From a checkpoint of a small mixture-of-experts model trained on Wikipedia.
Experts: 32 experts in each of 11 layers, 288 SwiGLU neurons an expert, 1 pick a token, a softmax router.
Training: a variant of SOAP for the experts, 663M tokens, 10123 steps.
Below are experts of layer 3 (counted from 0) of a mixture-of-experts language model. Rows are named router (the router's row for the expert), gate (a neuron's input weights, with its number), up (a neuron's input weights, with its number), down (a neuron's output weights, with its number) and show model dimensions 64-127. Each number is 200 + 20 x the weight over its row's rms, rounded and kept within 0 to 999.
After each expert's rows: a language model's description of what the expert responds to; "comes before" lists some tokens at least twice as common just after its tokens as in all text. This comes from a sample of Wikipedia text that the model never trained on. Tokens count by the router's weight.

# expert 23
router,208,195,212,184,205,195,206,179,167,186,191,194,209,201,195,194,203,187,177,198,190,224,196,202,196,161,249,214,245,216,194,169,172,228,246,207,181,228,228,235,204,207,230,161,173,195,200,227,177,221,178,211,183,232,204,216,203,181,170,227,193,200,217,199
gate0,191,222,213,183,193,201,192,205,208,183,216,166,214,206,185,201,192,196,189,185,207,196,194,167,216,210,195,180,215,218,216,200,175,203,218,224,188,180,141,217,236,210,220,169,246,186,209,225,205,196,265,213,238,210,205,247,211,187,176,239,202,224,205,189
up0,182,211,217,168,191,209,167,189,214,174,182,166,174,224,183,199,193,193,200,170,210,153,142,233,220,227,214,204,217,205,181,208,192,205,211,216,182,202,179,199,178,242,194,161,219,208,221,215,197,190,259,201,232,209,217,260,165,206,194,213,183,221,227,206
down0,229,212,217,206,193,219,208,201,168,222,199,190,188,189,199,231,206,179,201,196,195,157,213,213,231,187,207,202,207,203,223,197,198,192,194,187,196,177,226,203,200,191,217,206,195,183,178,208,203,184,194,226,194,173,174,193,254,175,204,192,222,196,221,201
gate1,218,189,194,181,204,179,174,191,190,171,189,202,208,226,212,209,214,170,178,204,192,191,149,169,203,240,184,173,206,192,223,203,167,215,200,206,205,193,220,177,176,162,188,215,198,221,209,183,207,205,167,209,159,225,214,184,225,159,207,189,190,205,194,201
up1,151,179,159,196,199,186,219,180,211,199,200,237,229,225,206,233,201,213,201,184,224,201,210,166,204,198,191,201,213,212,192,228,170,195,207,193,241,182,164,198,180,184,169,171,189,204,216,208,151,168,203,190,194,221,213,217,201,162,171,226,208,224,224,205
down1,194,185,206,201,235,210,213,230,152,200,158,201,215,215,227,203,210,182,212,196,217,163,200,228,197,212,213,201,170,204,180,214,214,192,200,177,215,193,195,250,194,192,178,221,202,202,191,211,221,190,189,197,227,202,221,200,185,242,196,194,174,189,164,206
gate2,205,178,216,181,181,202,222,182,205,204,224,201,216,193,240,193,199,209,178,184,188,225,179,223,198,204,208,201,185,224,209,204,200,219,231,190,177,208,196,219,203,183,183,220,190,201,197,197,220,220,224,187,204,196,233,197,179,213,199,188,183,223,162,170
up2,169,195,186,193,182,197,195,202,211,223,159,192,201,186,204,187,237,188,240,201,222,234,203,174,157,208,202,178,208,185,167,226,207,147,200,198,233,185,183,222,178,211,210,181,195,206,198,188,181,179,181,226,204,204,170,210,206,194,212,183,215,163,177,183
down2,185,223,228,198,204,173,220,146,171,208,225,244,201,226,192,209,187,186,193,205,199,204,215,208,220,186,198,155,174,215,188,188,188,240,223,211,210,181,230,222,184,208,216,203,163,182,199,179,225,206,208,187,202,218,205,165,180,199,191,201,171,230,222,206
What it handles: The preposition in, In, within, On, During before dates, places and noun phrases, plus first names opening table cells.
comes before: " the", " a", " January", " June", " his", " July"

# expert 13
router,210,211,218,154,201,188,186,173,168,186,205,207,206,197,182,177,223,186,231,236,199,237,191,213,180,203,230,176,177,211,173,185,170,178,225,208,198,175,224,215,172,204,171,200,216,203,187,198,187,199,177,194,181,199,231,198,158,185,236,220,209,222,244,177
gate0,189,173,189,199,186,200,221,193,223,212,221,191,177,208,201,205,210,209,165,178,173,189,183,175,189,207,199,204,203,227,198,186,193,198,191,200,188,175,227,161,175,179,202,196,185,183,186,215,201,180,143,235,185,235,210,228,224,213,221,166,200,205,222,205
up0,195,165,205,196,218,178,233,191,209,188,230,206,217,194,198,213,218,211,195,201,191,190,187,204,201,168,247,186,184,205,206,199,214,148,221,224,209,177,158,206,205,208,179,194,221,177,214,163,196,210,171,214,209,225,214,243,195,193,188,210,203,212,229,218
down0,174,199,201,177,194,197,196,189,186,232,177,196,157,168,204,183,215,206,189,163,212,222,191,181,183,214,199,206,236,210,206,190,215,211,183,169,184,215,206,163,223,176,217,216,179,241,212,192,220,192,223,199,229,193,174,191,207,178,155,208,194,177,166,203
gate1,187,212,162,207,200,242,234,226,215,217,213,225,163,193,225,203,175,166,192,186,191,174,216,183,192,186,183,212,213,201,169,192,203,201,219,207,217,198,205,184,195,225,210,219,192,184,205,222,156,202,180,210,191,212,220,212,204,209,185,196,190,178,197,193
up1,201,185,193,237,174,180,190,212,203,195,206,182,184,210,199,167,201,207,167,239,194,212,190,204,184,224,211,193,201,206,196,223,220,207,193,162,187,251,214,221,247,198,198,165,238,224,211,191,220,208,199,251,159,242,204,213,200,219,210,190,197,216,158,216
down1,196,184,196,205,229,223,153,165,185,191,194,223,217,168,184,207,192,210,230,201,211,197,168,250,206,189,175,200,171,187,196,207,163,206,217,186,204,184,197,211,199,195,186,209,197,175,197,151,196,130,180,151,193,201,206,217,200,179,173,212,172,183,206,212
gate2,200,179,201,190,224,159,197,213,184,204,191,214,186,218,189,205,193,199,211,202,203,190,216,177,211,184,209,219,231,188,201,191,195,193,193,174,175,178,183,188,204,177,208,208,200,168,202,201,188,206,179,210,215,247,235,207,208,182,213,215,196,192,229,181
up2,183,175,204,209,155,241,209,186,190,202,213,186,214,184,196,236,170,215,193,193,195,235,155,226,183,188,192,196,192,230,183,212,205,193,204,199,205,197,205,196,222,205,192,192,213,204,213,196,203,202,234,205,226,192,177,176,220,216,176,190,197,213,181,194
down2,196,223,206,186,231,185,185,212,209,168,183,185,201,171,211,166,232,211,216,180,232,204,245,188,231,228,202,205,201,188,242,198,217,208,192,244,237,200,231,239,187,199,188,220,189,193,187,187,205,230,163,192,198,201,210,210,161,189,196,200,193,207,214,222
What it handles: Periods, often fused to the word's end, that close sentences before a new sentence or line, such as group., 2016., outcasts.
comes before: "\n", " The", " He", " In", " It", "|"

# expert 31
router,198,204,229,176,205,186,180,170,170,199,196,224,220,208,218,170,216,196,195,221,183,219,169,219,184,239,245,180,217,192,171,164,170,184,236,213,197,180,213,224,205,184,236,223,201,179,209,198,178,206,201,220,171,229,173,215,210,196,230,226,170,195,235,193
gate0,168,208,224,227,204,212,200,185,188,193,249,207,183,234,192,223,208,194,203,203,195,191,206,203,219,212,219,178,190,186,213,171,192,224,219,155,183,166,191,227,199,228,182,200,239,193,223,221,200,164,206,184,212,215,191,218,216,185,187,204,193,161,237,209
up0,218,173,197,184,197,212,234,210,199,182,189,207,193,172,180,199,197,175,208,218,196,192,171,213,232,194,217,220,203,195,217,270,197,182,199,228,207,237,235,199,222,208,199,194,182,231,175,199,184,230,215,215,210,218,200,166,148,172,187,218,199,208,171,196
down0,199,156,206,195,216,217,183,208,218,159,204,214,214,221,219,195,184,217,233,218,230,201,202,204,173,142,195,215,191,197,176,193,205,192,213,198,216,189,221,172,153,214,186,194,221,206,195,201,203,206,190,196,207,217,202,183,216,215,252,193,200,209,230,197
gate1,221,191,220,254,227,196,221,208,191,208,211,205,202,198,218,185,194,181,172,188,223,187,158,222,219,192,181,207,205,206,175,242,205,187,184,221,212,185,205,191,227,201,186,191,176,172,210,214,186,225,194,237,214,219,180,221,189,164,198,180,172,184,185,203
up1,209,214,222,227,203,179,212,192,188,222,224,235,182,238,249,185,220,222,195,187,185,217,209,178,193,196,188,192,204,204,182,204,225,209,184,176,218,181,209,189,221,194,205,174,168,221,211,179,198,214,186,223,199,198,189,222,231,209,214,197,200,222,198,194
down1,241,194,168,193,195,192,213,201,211,208,204,191,230,202,183,204,168,193,202,207,178,177,194,213,164,183,204,227,189,210,186,224,222,179,204,178,194,196,216,164,163,176,191,193,211,194,204,175,210,176,196,196,167,181,217,162,178,218,193,196,221,192,204,176
gate2,180,160,218,225,206,209,216,194,207,197,210,205,230,210,173,200,220,226,185,190,195,189,179,172,202,239,207,159,173,215,193,227,217,205,195,182,216,205,193,211,201,173,234,219,190,224,183,223,237,212,178,194,198,195,204,208,246,191,179,209,168,212,237,215
up2,232,221,184,162,188,215,186,203,190,199,210,182,232,188,209,204,212,212,187,178,191,182,204,197,184,222,229,185,184,214,213,216,207,207,185,229,201,174,198,166,226,213,210,211,200,182,187,182,200,180,185,209,193,168,204,219,183,186,166,225,223,148,189,175
down2,175,201,196,183,172,184,208,188,179,194,202,190,220,208,197,176,171,199,211,236,196,224,197,209,222,216,200,179,193,226,190,209,180,251,204,219,181,176,198,200,191,222,214,201,220,215,203,232,173,203,188,228,181,209,212,192,190,189,216,192,190,231,188,244
What it handles: Prepositions by, on, at, from, with, against, along after verbs or nouns, such as addressed attendees at, run on.
comes before: " the", " a", " his", " least", " an", " its"

# expert 27
router,208,205,203,218,212,184,170,178,218,184,204,200,211,205,189,176,206,208,234,233,181,204,212,215,161,217,173,153,174,220,170,225,177,157,211,201,190,166,254,183,172,197,185,225,177,190,178,196,197,200,166,221,172,215,195,212,210,184,195,233,176,230,197,177
gate0,203,200,199,177,215,197,187,223,212,207,197,212,189,174,199,213,206,172,186,196,173,185,181,197,204,192,210,205,195,194,217,190,143,182,213,190,209,200,222,192,197,163,222,185,237,163,177,214,186,178,215,208,220,202,215,168,215,201,210,183,175,216,211,185
up0,193,191,209,184,204,210,150,217,182,182,232,217,197,161,207,203,187,181,191,215,223,209,196,190,221,162,250,207,199,198,208,167,200,208,240,199,185,224,202,221,189,196,200,177,220,236,189,190,176,231,205,210,208,254,181,187,178,185,181,241,182,200,206,198
down0,202,186,205,208,173,167,250,198,210,197,172,201,205,181,215,236,190,232,169,173,176,185,175,172,142,236,197,197,188,185,185,188,184,195,197,217,192,202,230,224,223,165,167,181,186,192,200,215,204,181,174,227,187,197,166,208,217,188,158,188,204,201,195,202
gate1,200,198,227,179,154,218,218,217,212,202,211,199,175,208,239,193,190,213,193,195,205,203,189,211,186,185,204,211,194,217,165,213,206,162,218,226,205,196,225,210,178,205,196,231,220,183,156,199,209,202,193,205,203,175,234,245,173,184,212,205,197,183,193,225
up1,194,225,202,197,197,170,200,227,205,207,200,225,146,178,173,183,210,206,208,213,181,189,229,161,192,220,206,219,171,193,187,223,199,214,204,198,172,201,161,200,217,232,193,201,176,210,219,210,221,201,213,215,175,232,202,187,215,217,188,180,190,205,174,189
down1,189,220,212,210,205,213,198,172,213,193,229,188,212,219,215,184,188,220,187,208,237,214,181,235,172,182,211,166,230,196,204,187,198,182,222,251,225,193,216,229,188,201,163,189,222,213,200,168,180,204,228,208,224,197,188,229,174,175,218,192,200,204,220,229
gate2,196,208,205,197,179,211,199,194,181,246,181,188,191,201,197,247,190,183,204,206,198,191,212,181,165,198,207,179,213,195,195,171,217,177,208,252,216,200,179,194,239,219,235,222,218,181,220,177,193,220,198,188,204,235,149,206,190,190,210,199,197,205,197,183
up2,201,188,207,170,213,196,239,226,210,182,253,192,234,201,198,185,190,222,187,223,214,202,224,211,224,213,188,253,194,175,200,205,202,204,198,182,158,164,219,201,200,195,198,224,169,186,216,189,200,164,221,216,209,164,222,212,184,185,224,200,170,208,199,191
down2,222,204,220,189,194,168,226,223,183,211,232,206,220,208,211,207,203,188,183,238,185,196,187,193,199,221,191,152,181,204,170,187,196,218,209,154,205,207,175,196,226,235,238,222,175,202,206,216,214,179,189,199,225,187,195,183,200,223,171,192,223,209,241,200
What it handles: Wiki heading markers == and === opening and closing titles like "== Players ==", plus M and D initials.
comes before: "\n", " See", " History", " ago", ".1", "ed"

# expert 7
router,214,217,222,193,214,200,200,171,160,186,195,198,197,183,229,178,216,185,230,218,186,234,175,223,171,228,202,190,169,195,170,180,180,167,237,211,201,153,239,177,167,188,189,212,170,194,179,204,203,205,194,227,170,175,175,222,210,175,220,183,180,207,182,202
gate0,179,214,207,198,181,158,167,178,215,212,209,179,230,172,202,202,204,178,190,183,212,219,190,175,230,183,217,218,185,251,229,217,217,187,189,216,204,237,236,182,188,201,242,190,190,173,219,188,212,197,182,175,211,194,213,216,245,198,207,201,242,206,181,178
up0,175,219,187,217,230,222,220,193,181,190,232,188,175,197,208,231,201,206,206,215,196,218,218,179,187,208,190,193,212,180,198,151,190,222,206,210,172,195,192,166,240,194,194,225,193,247,200,196,184,210,155,210,204,210,176,188,207,169,191,187,163,154,208,189
down0,202,194,199,200,206,215,207,240,204,205,188,205,230,203,194,192,201,217,240,213,198,163,192,207,185,195,218,150,221,207,208,225,223,168,191,187,161,191,211,190,191,186,203,201,192,205,200,201,198,194,218,192,199,236,224,210,226,214,236,232,204,197,183,231
gate1,175,215,222,172,217,198,232,196,209,177,206,205,169,213,253,199,221,235,195,180,211,171,219,202,233,182,197,209,210,199,193,221,214,190,173,225,225,223,203,154,239,154,222,214,207,179,224,197,231,175,223,196,215,168,194,220,205,192,191,187,215,163,194,152
up1,213,205,207,202,206,221,183,196,200,207,195,155,198,181,212,184,197,190,173,219,210,168,199,225,191,187,222,166,183,209,200,206,199,157,197,171,197,222,255,147,193,191,178,215,230,205,265,213,158,164,198,181,176,199,231,218,196,196,179,196,170,188,203,171
down1,209,158,214,232,193,170,218,168,180,218,189,192,204,193,199,214,198,196,165,185,182,193,214,215,220,177,223,212,193,200,206,203,214,214,213,209,190,223,172,210,192,214,227,200,209,187,180,198,233,226,183,250,219,210,180,173,185,176,207,159,237,199,197,184
gate2,181,189,196,186,193,197,210,186,209,185,194,154,196,196,193,154,226,226,187,174,203,194,223,222,192,232,189,211,159,207,197,216,186,217,197,166,170,193,196,242,212,202,195,257,203,210,179,206,198,199,230,210,168,233,199,178,199,199,183,209,199,179,170,214
up2,177,220,181,195,210,209,207,188,188,237,166,211,236,212,190,219,146,169,227,197,189,222,184,232,182,207,240,185,183,218,181,202,224,202,223,219,238,192,187,206,200,226,193,216,219,224,235,189,252,203,195,204,178,220,186,188,243,192,237,190,220,207,202,237
down2,216,221,182,249,197,191,211,189,208,233,223,214,194,182,223,189,266,195,187,184,206,224,230,219,136,208,229,206,203,185,220,235,212,181,200,178,180,214,183,212,186,219,245,219,195,189,191,229,193,193,186,207,218,193,202,221,241,203,226,172,158,205,195,183
What it handles: Past-tense or participle verbs after was, to or he, usually followed by a preposition, such as located, held, played, began.
comes before: " in", " on", " to", " by", " a", " as"

# expert 21
router,214,195,227,183,182,167,192,193,170,193,188,195,192,181,210,174,208,177,187,236,193,204,203,190,180,191,181,177,234,205,184,255,192,208,219,214,185,187,219,228,172,198,181,230,212,221,185,200,232,217,182,215,185,248,148,220,212,191,186,242,239,196,202,214
gate0,182,182,201,211,175,168,208,206,209,203,210,209,173,188,182,226,198,164,228,209,218,197,184,200,211,198,223,238,195,185,199,188,206,239,218,202,223,232,184,201,208,176,218,192,190,191,248,196,187,169,194,215,197,212,178,218,199,177,192,192,207,217,205,188
up0,193,193,188,215,179,179,202,248,190,186,162,204,212,260,184,170,216,203,183,215,172,186,183,205,189,212,207,214,197,243,198,194,171,192,189,176,203,175,197,177,204,205,170,181,174,251,197,206,211,194,176,213,188,199,211,215,219,156,215,226,207,213,213,217
down0,189,193,196,178,201,184,200,194,209,232,236,193,215,182,188,177,182,182,196,160,203,216,210,229,190,206,175,215,179,206,194,203,213,212,209,171,205,191,232,197,204,187,212,186,196,221,198,197,187,228,206,210,233,198,201,177,205,231,213,200,197,181,206,257
gate1,230,212,193,191,201,203,167,153,169,194,204,210,200,195,210,234,213,186,182,177,189,223,178,199,235,184,187,161,207,204,230,181,187,206,158,204,196,195,197,192,244,232,200,228,221,195,225,206,188,228,204,190,196,213,199,216,210,227,215,212,195,176,181,166
up1,216,223,202,167,193,191,186,167,161,206,195,210,198,196,198,233,215,172,189,189,182,211,174,200,230,187,199,157,216,241,229,197,188,193,158,197,202,177,202,213,241,208,187,217,192,181,229,199,170,202,198,194,186,228,209,211,221,222,211,201,192,204,184,166
down1,203,189,216,176,223,182,190,241,195,196,198,164,202,254,234,212,196,205,234,196,226,193,176,208,197,195,200,202,183,170,188,208,200,187,191,207,213,202,198,235,206,207,197,175,199,200,205,223,250,197,183,221,232,215,212,227,199,123,194,207,208,182,237,215
gate2,202,178,215,203,208,203,222,226,245,238,197,180,199,203,210,235,213,210,200,208,204,189,198,181,195,201,227,187,204,186,182,208,197,188,201,185,201,153,236,189,205,180,209,211,173,204,187,225,161,148,227,196,188,214,227,170,176,213,214,188,241,186,240,205
up2,219,204,213,223,185,222,197,200,211,233,202,192,194,236,205,214,225,205,183,207,191,210,215,172,190,193,226,150,199,183,170,213,197,212,212,184,159,172,192,219,161,194,213,224,175,196,210,217,196,195,210,181,194,211,227,154,202,209,234,210,238,180,196,185
down2,209,199,174,191,203,221,174,207,181,176,208,214,226,211,187,173,187,194,200,185,206,208,189,194,157,200,180,211,189,196,176,181,210,211,217,172,248,229,198,208,189,231,183,200,200,229,236,158,195,232,185,224,184,213,181,232,209,183,174,178,155,212,186,208
What it handles: Line breaks ending paragraphs or table rows, and capitalized names opening sentences such as Peter, Frank, Fred.
comes before: "\n", "|", "The", "==", "In", "="

# expert 22
router,213,205,219,180,213,189,162,186,169,184,203,198,218,202,184,234,203,178,184,219,185,206,177,220,175,189,180,176,175,214,184,165,160,233,207,202,182,203,232,202,179,194,182,212,233,129,192,193,178,223,188,202,224,214,240,187,218,170,215,194,248,202,217,204
gate0,218,190,191,165,210,191,205,230,183,177,179,188,228,207,196,197,194,200,200,221,220,193,184,210,184,217,198,220,180,231,216,180,170,204,195,170,181,186,240,155,210,227,188,219,211,162,188,201,201,211,202,182,187,179,190,183,198,231,170,212,176,238,194,218
up0,191,203,197,210,188,216,176,192,234,232,189,204,211,197,253,212,206,191,207,210,180,194,194,218,231,216,171,186,191,176,210,196,200,189,208,196,213,181,193,223,190,213,218,195,191,178,167,191,165,182,185,203,206,185,242,168,186,187,201,214,221,187,208,194
down0,201,200,190,201,187,182,180,208,215,208,195,227,195,194,198,195,223,221,178,208,205,190,203,193,173,208,202,200,200,178,168,196,213,169,204,204,191,190,222,180,205,229,176,218,227,205,242,199,175,205,203,240,209,236,181,201,207,208,228,204,162,251,197,207
gate1,174,216,226,196,211,194,188,186,170,186,176,169,208,214,187,237,209,221,190,170,189,219,220,215,206,168,193,197,197,210,238,187,172,204,169,208,209,206,219,183,196,203,194,223,216,221,212,190,190,221,202,206,190,226,223,219,213,199,212,176,180,207,171,223
up1,200,233,229,158,198,196,181,178,222,175,214,187,222,226,183,223,210,221,184,183,214,234,226,185,211,184,211,183,171,205,183,184,233,184,200,173,209,214,209,142,188,191,225,200,209,235,216,193,236,200,190,182,235,199,212,202,196,188,202,168,191,187,189,201
down1,220,176,218,196,213,183,216,194,191,223,191,182,210,170,214,214,178,207,205,195,177,201,206,187,238,196,193,183,216,201,229,189,209,200,217,211,191,204,208,224,254,197,203,170,179,189,232,162,212,165,197,202,214,185,168,204,206,206,177,198,176,198,205,180
gate2,176,187,201,230,186,239,184,188,198,214,207,197,224,204,179,215,204,214,187,188,220,192,230,184,196,195,162,231,247,213,208,244,208,186,226,206,202,231,195,175,181,211,200,205,159,216,215,198,161,226,212,172,213,199,173,216,168,209,197,190,219,182,211,189
up2,189,205,219,179,199,211,214,170,210,206,209,210,241,196,212,205,210,195,213,223,210,201,217,181,223,201,196,181,223,217,189,182,207,195,199,211,147,195,237,203,234,169,206,196,198,210,196,205,199,235,195,200,193,197,220,183,193,188,164,227,203,185,233,194
down2,192,194,194,227,200,204,192,188,193,240,229,208,174,191,183,194,198,205,204,184,196,192,214,231,178,189,191,190,196,185,149,217,202,171,222,215,190,169,194,203,194,243,246,188,223,185,210,188,176,157,206,177,213,185,196,185,233,172,181,186,202,167,211,221
What it handles: Nouns or first word pieces right after the or a, often S, T, P or digits, such as time, station, event, species.
comes before: " of", " in", " was", ":", " for", "ick"

# expert 4
router,209,212,208,173,203,164,188,185,173,191,188,204,217,182,215,173,210,207,186,203,194,154,182,189,166,206,216,173,189,222,192,172,174,162,212,199,179,207,240,189,227,181,191,218,172,195,202,174,190,213,179,206,183,177,204,218,187,183,227,171,177,214,233,194
gate0,168,187,194,226,197,227,247,212,203,205,172,219,190,161,183,181,204,206,196,227,219,217,197,197,209,206,193,210,204,171,208,187,202,194,189,202,186,208,210,239,234,167,222,216,226,180,182,211,198,214,189,216,188,191,194,179,197,163,195,166,212,196,233,202
up0,184,180,229,212,210,189,203,203,205,178,194,233,156,200,216,192,179,199,226,202,206,167,198,188,216,190,187,222,202,156,187,205,178,180,231,200,224,199,206,184,175,214,194,174,238,205,206,239,196,209,213,166,194,211,197,219,189,164,201,189,197,196,194,185
down0,174,247,193,189,207,218,195,170,205,232,184,201,213,214,204,203,203,200,215,224,225,222,194,191,176,197,230,217,225,192,230,204,177,205,184,198,224,145,211,175,205,186,199,185,203,228,216,173,198,191,226,217,237,244,197,208,157,191,209,225,197,223,185,210
gate1,200,189,180,190,214,187,206,182,214,206,193,222,219,192,196,204,199,192,183,204,200,211,209,193,207,205,170,178,222,173,195,189,205,185,204,238,208,201,186,252,223,192,205,198,180,226,181,218,145,230,205,187,158,165,202,187,173,219,204,173,207,175,205,236
up1,194,193,232,201,211,222,217,201,234,165,208,212,198,213,225,190,154,174,218,226,205,180,204,194,178,254,186,198,201,185,196,185,195,210,205,206,182,186,231,222,208,171,226,219,173,233,172,224,173,250,209,195,188,197,184,208,204,198,191,180,239,184,183,219
down1,216,195,234,223,174,206,219,228,201,206,207,170,167,201,200,184,210,199,192,179,202,203,209,209,213,196,196,196,176,194,187,210,176,196,170,224,200,221,202,179,195,200,180,208,171,202,207,179,193,165,219,223,207,199,234,198,196,168,180,209,224,204,243,214
gate2,189,187,217,200,192,185,160,192,236,187,172,210,215,205,181,196,169,200,172,188,209,203,195,185,199,215,191,204,225,237,207,199,162,186,207,191,212,187,201,182,182,175,218,177,173,171,238,200,181,208,185,164,207,197,185,131,205,200,242,209,205,196,206,192
up2,195,178,193,212,177,219,215,211,182,187,183,179,214,183,196,185,229,177,239,199,202,208,208,228,166,198,192,177,203,187,188,194,191,207,193,186,176,205,178,203,237,186,198,195,210,231,199,215,195,198,208,179,214,185,205,221,193,187,166,222,206,155,181,198
down2,193,198,191,178,252,264,171,203,183,175,202,213,195,211,177,181,169,229,193,163,224,177,180,164,194,202,217,206,194,203,200,208,191,243,213,216,243,210,199,190,150,186,212,181,216,214,212,191,201,205,198,210,196,187,226,177,188,200,244,203,234,188,197,209
What it handles: Words fused with a trailing comma in place names, lists and dates, such as County, members, 2014, plus lone commas.
comes before: " and", " which", " but", "-", " including", " he"

# expert 19
router,202,204,228,175,198,195,187,167,194,178,195,212,208,206,173,185,199,180,202,231,188,218,239,197,180,169,235,185,225,218,174,183,165,207,213,210,191,203,235,174,188,200,205,210,217,162,183,195,195,208,167,222,235,169,164,220,213,187,222,203,202,207,214,197
gate0,181,172,237,165,195,243,208,192,169,236,199,179,198,202,180,213,223,221,233,218,187,195,181,191,202,217,239,159,220,208,219,190,143,196,185,172,226,210,215,191,229,194,183,178,200,191,200,205,215,220,197,218,203,180,204,214,192,200,180,163,196,181,210,225
up0,175,231,180,216,186,179,186,217,204,184,168,193,239,212,230,186,210,218,202,172,230,201,216,223,177,199,193,186,149,210,168,195,202,247,205,198,178,197,197,217,151,215,213,187,191,203,182,199,170,147,229,202,201,230,219,216,194,211,204,216,188,206,202,207
down0,198,207,208,200,218,180,178,222,211,242,223,222,200,181,218,208,196,222,206,197,179,185,187,209,197,179,176,193,183,191,178,206,205,199,199,205,199,179,229,232,191,144,197,173,240,183,207,168,220,211,177,191,198,227,174,239,195,179,215,203,192,205,178,184
gate1,174,218,199,200,181,216,198,197,230,251,170,179,195,178,206,195,201,169,203,209,207,224,220,221,162,185,216,220,173,179,201,200,203,193,220,197,196,221,238,191,158,196,180,175,171,236,192,206,157,194,168,176,188,185,212,215,177,212,204,213,242,205,233,204
up1,194,185,220,188,205,212,207,212,189,218,227,199,195,192,207,204,240,160,202,225,209,228,221,224,163,194,202,188,199,177,175,209,210,192,174,179,150,208,212,210,173,191,204,173,187,242,225,198,189,212,206,200,188,201,200,177,142,197,206,196,187,230,198,211
down1,205,242,169,189,226,203,184,211,193,221,210,222,198,205,183,198,171,192,184,213,160,205,193,176,213,202,224,201,194,200,188,206,189,184,205,217,227,214,193,193,201,220,201,206,187,171,206,179,188,228,199,217,145,197,187,192,191,235,196,180,197,179,189,205
gate2,208,193,188,211,228,166,190,198,187,247,197,168,224,206,197,198,203,213,238,240,169,205,198,176,192,190,245,145,201,192,182,202,198,227,196,239,192,227,203,195,203,198,195,211,192,212,190,200,215,220,218,190,190,200,208,187,178,201,165,197,218,215,206,221
up2,215,195,232,186,224,183,206,235,241,171,181,165,202,151,193,216,165,180,199,204,182,190,207,220,189,214,202,208,169,189,203,213,246,191,199,223,216,184,201,183,207,178,197,218,199,205,218,182,177,227,198,169,220,190,205,210,210,216,209,201,238,196,177,232
down2,196,200,185,163,178,192,176,179,232,211,157,207,200,195,177,156,237,179,206,144,205,216,200,199,175,212,179,159,185,213,229,215,227,194,199,178,190,186,171,194,191,186,214,219,218,177,211,220,224,189,211,160,192,203,188,196,178,221,180,222,195,214,201,224
What it handles: Mostly the prepositions of and for, especially after series or University, plus hyphenated word pieces like -r in full-rigged and -w in ex-wife.
comes before: " the", " a", " his", " its", " their", " her"

# expert 30
router,216,199,217,194,213,192,178,179,232,197,197,203,197,204,235,218,221,189,176,241,209,236,177,233,189,217,245,164,166,203,176,157,163,212,224,202,181,175,225,175,232,195,193,233,231,192,195,187,200,227,179,203,190,218,228,209,207,164,180,187,188,210,199,186
gate0,185,206,206,236,208,191,206,208,187,214,219,191,220,227,213,248,196,224,210,216,215,224,205,257,205,195,209,164,184,217,185,189,184,167,216,184,243,177,209,194,190,172,227,196,173,191,166,190,196,201,228,179,195,188,196,207,173,236,211,195,183,215,218,213
up0,173,175,219,196,212,210,221,190,173,201,184,189,169,280,193,208,181,217,207,201,186,237,223,231,201,180,218,201,211,190,199,195,166,211,200,197,173,197,192,208,188,211,190,176,187,218,191,194,219,182,194,184,184,174,191,186,266,234,208,158,149,189,208,176
down0,209,201,208,203,226,210,183,202,204,179,222,199,179,187,196,175,184,216,232,201,241,197,198,200,180,180,198,188,209,214,183,191,195,185,237,213,165,196,181,174,200,203,201,192,222,234,193,223,240,197,213,217,200,198,163,246,214,179,250,231,217,222,266,198
gate1,160,209,215,186,195,221,231,210,237,215,183,228,179,211,225,213,227,146,209,200,247,223,173,206,212,200,197,188,192,204,194,219,179,203,236,221,200,200,219,228,200,196,217,219,177,208,222,204,214,223,207,165,192,212,189,222,197,180,197,211,210,222,202,197
up1,197,191,226,209,142,218,203,220,239,201,230,193,209,193,203,208,216,214,224,176,245,233,192,172,189,208,228,211,230,207,211,181,189,231,199,202,205,210,189,226,219,154,225,216,192,213,229,185,219,173,194,213,165,200,186,230,214,208,189,188,222,185,197,219
down1,194,209,175,192,193,202,196,196,159,214,173,179,198,184,208,170,170,233,207,222,202,206,225,185,202,198,152,193,185,215,205,221,232,183,209,214,203,185,209,195,212,241,193,195,209,204,188,196,219,228,209,196,202,187,161,182,189,203,213,214,208,198,189,208
gate2,206,154,212,221,197,230,209,230,185,191,213,201,200,222,180,189,174,233,195,209,188,190,183,180,199,216,161,206,192,184,214,209,191,166,189,204,174,205,205,244,195,207,189,207,189,218,244,219,176,188,259,195,202,198,197,194,243,215,193,183,179,199,232,190
up2,184,200,204,199,212,172,199,187,215,204,173,186,171,192,224,202,223,189,207,201,207,209,210,200,157,191,205,219,219,230,188,188,205,244,215,198,268,199,222,181,206,211,204,199,209,195,155,192,199,200,141,190,202,229,184,188,179,198,204,207,230,199,150,189
down2,195,237,208,181,228,212,171,208,218,231,184,240,181,181,169,210,201,234,229,177,173,216,190,215,210,224,194,200,168,193,185,207,193,185,200,192,214,198,195,197,223,212,210,203,250,222,207,186,185,161,197,192,203,195,203,212,212,223,201,161,213,182,199,150
What it handles: Clause introducers that, which, who, where, because, plus line breaks right after page or section titles.
comes before: "\n", " he", "The", "-", " it", " also=="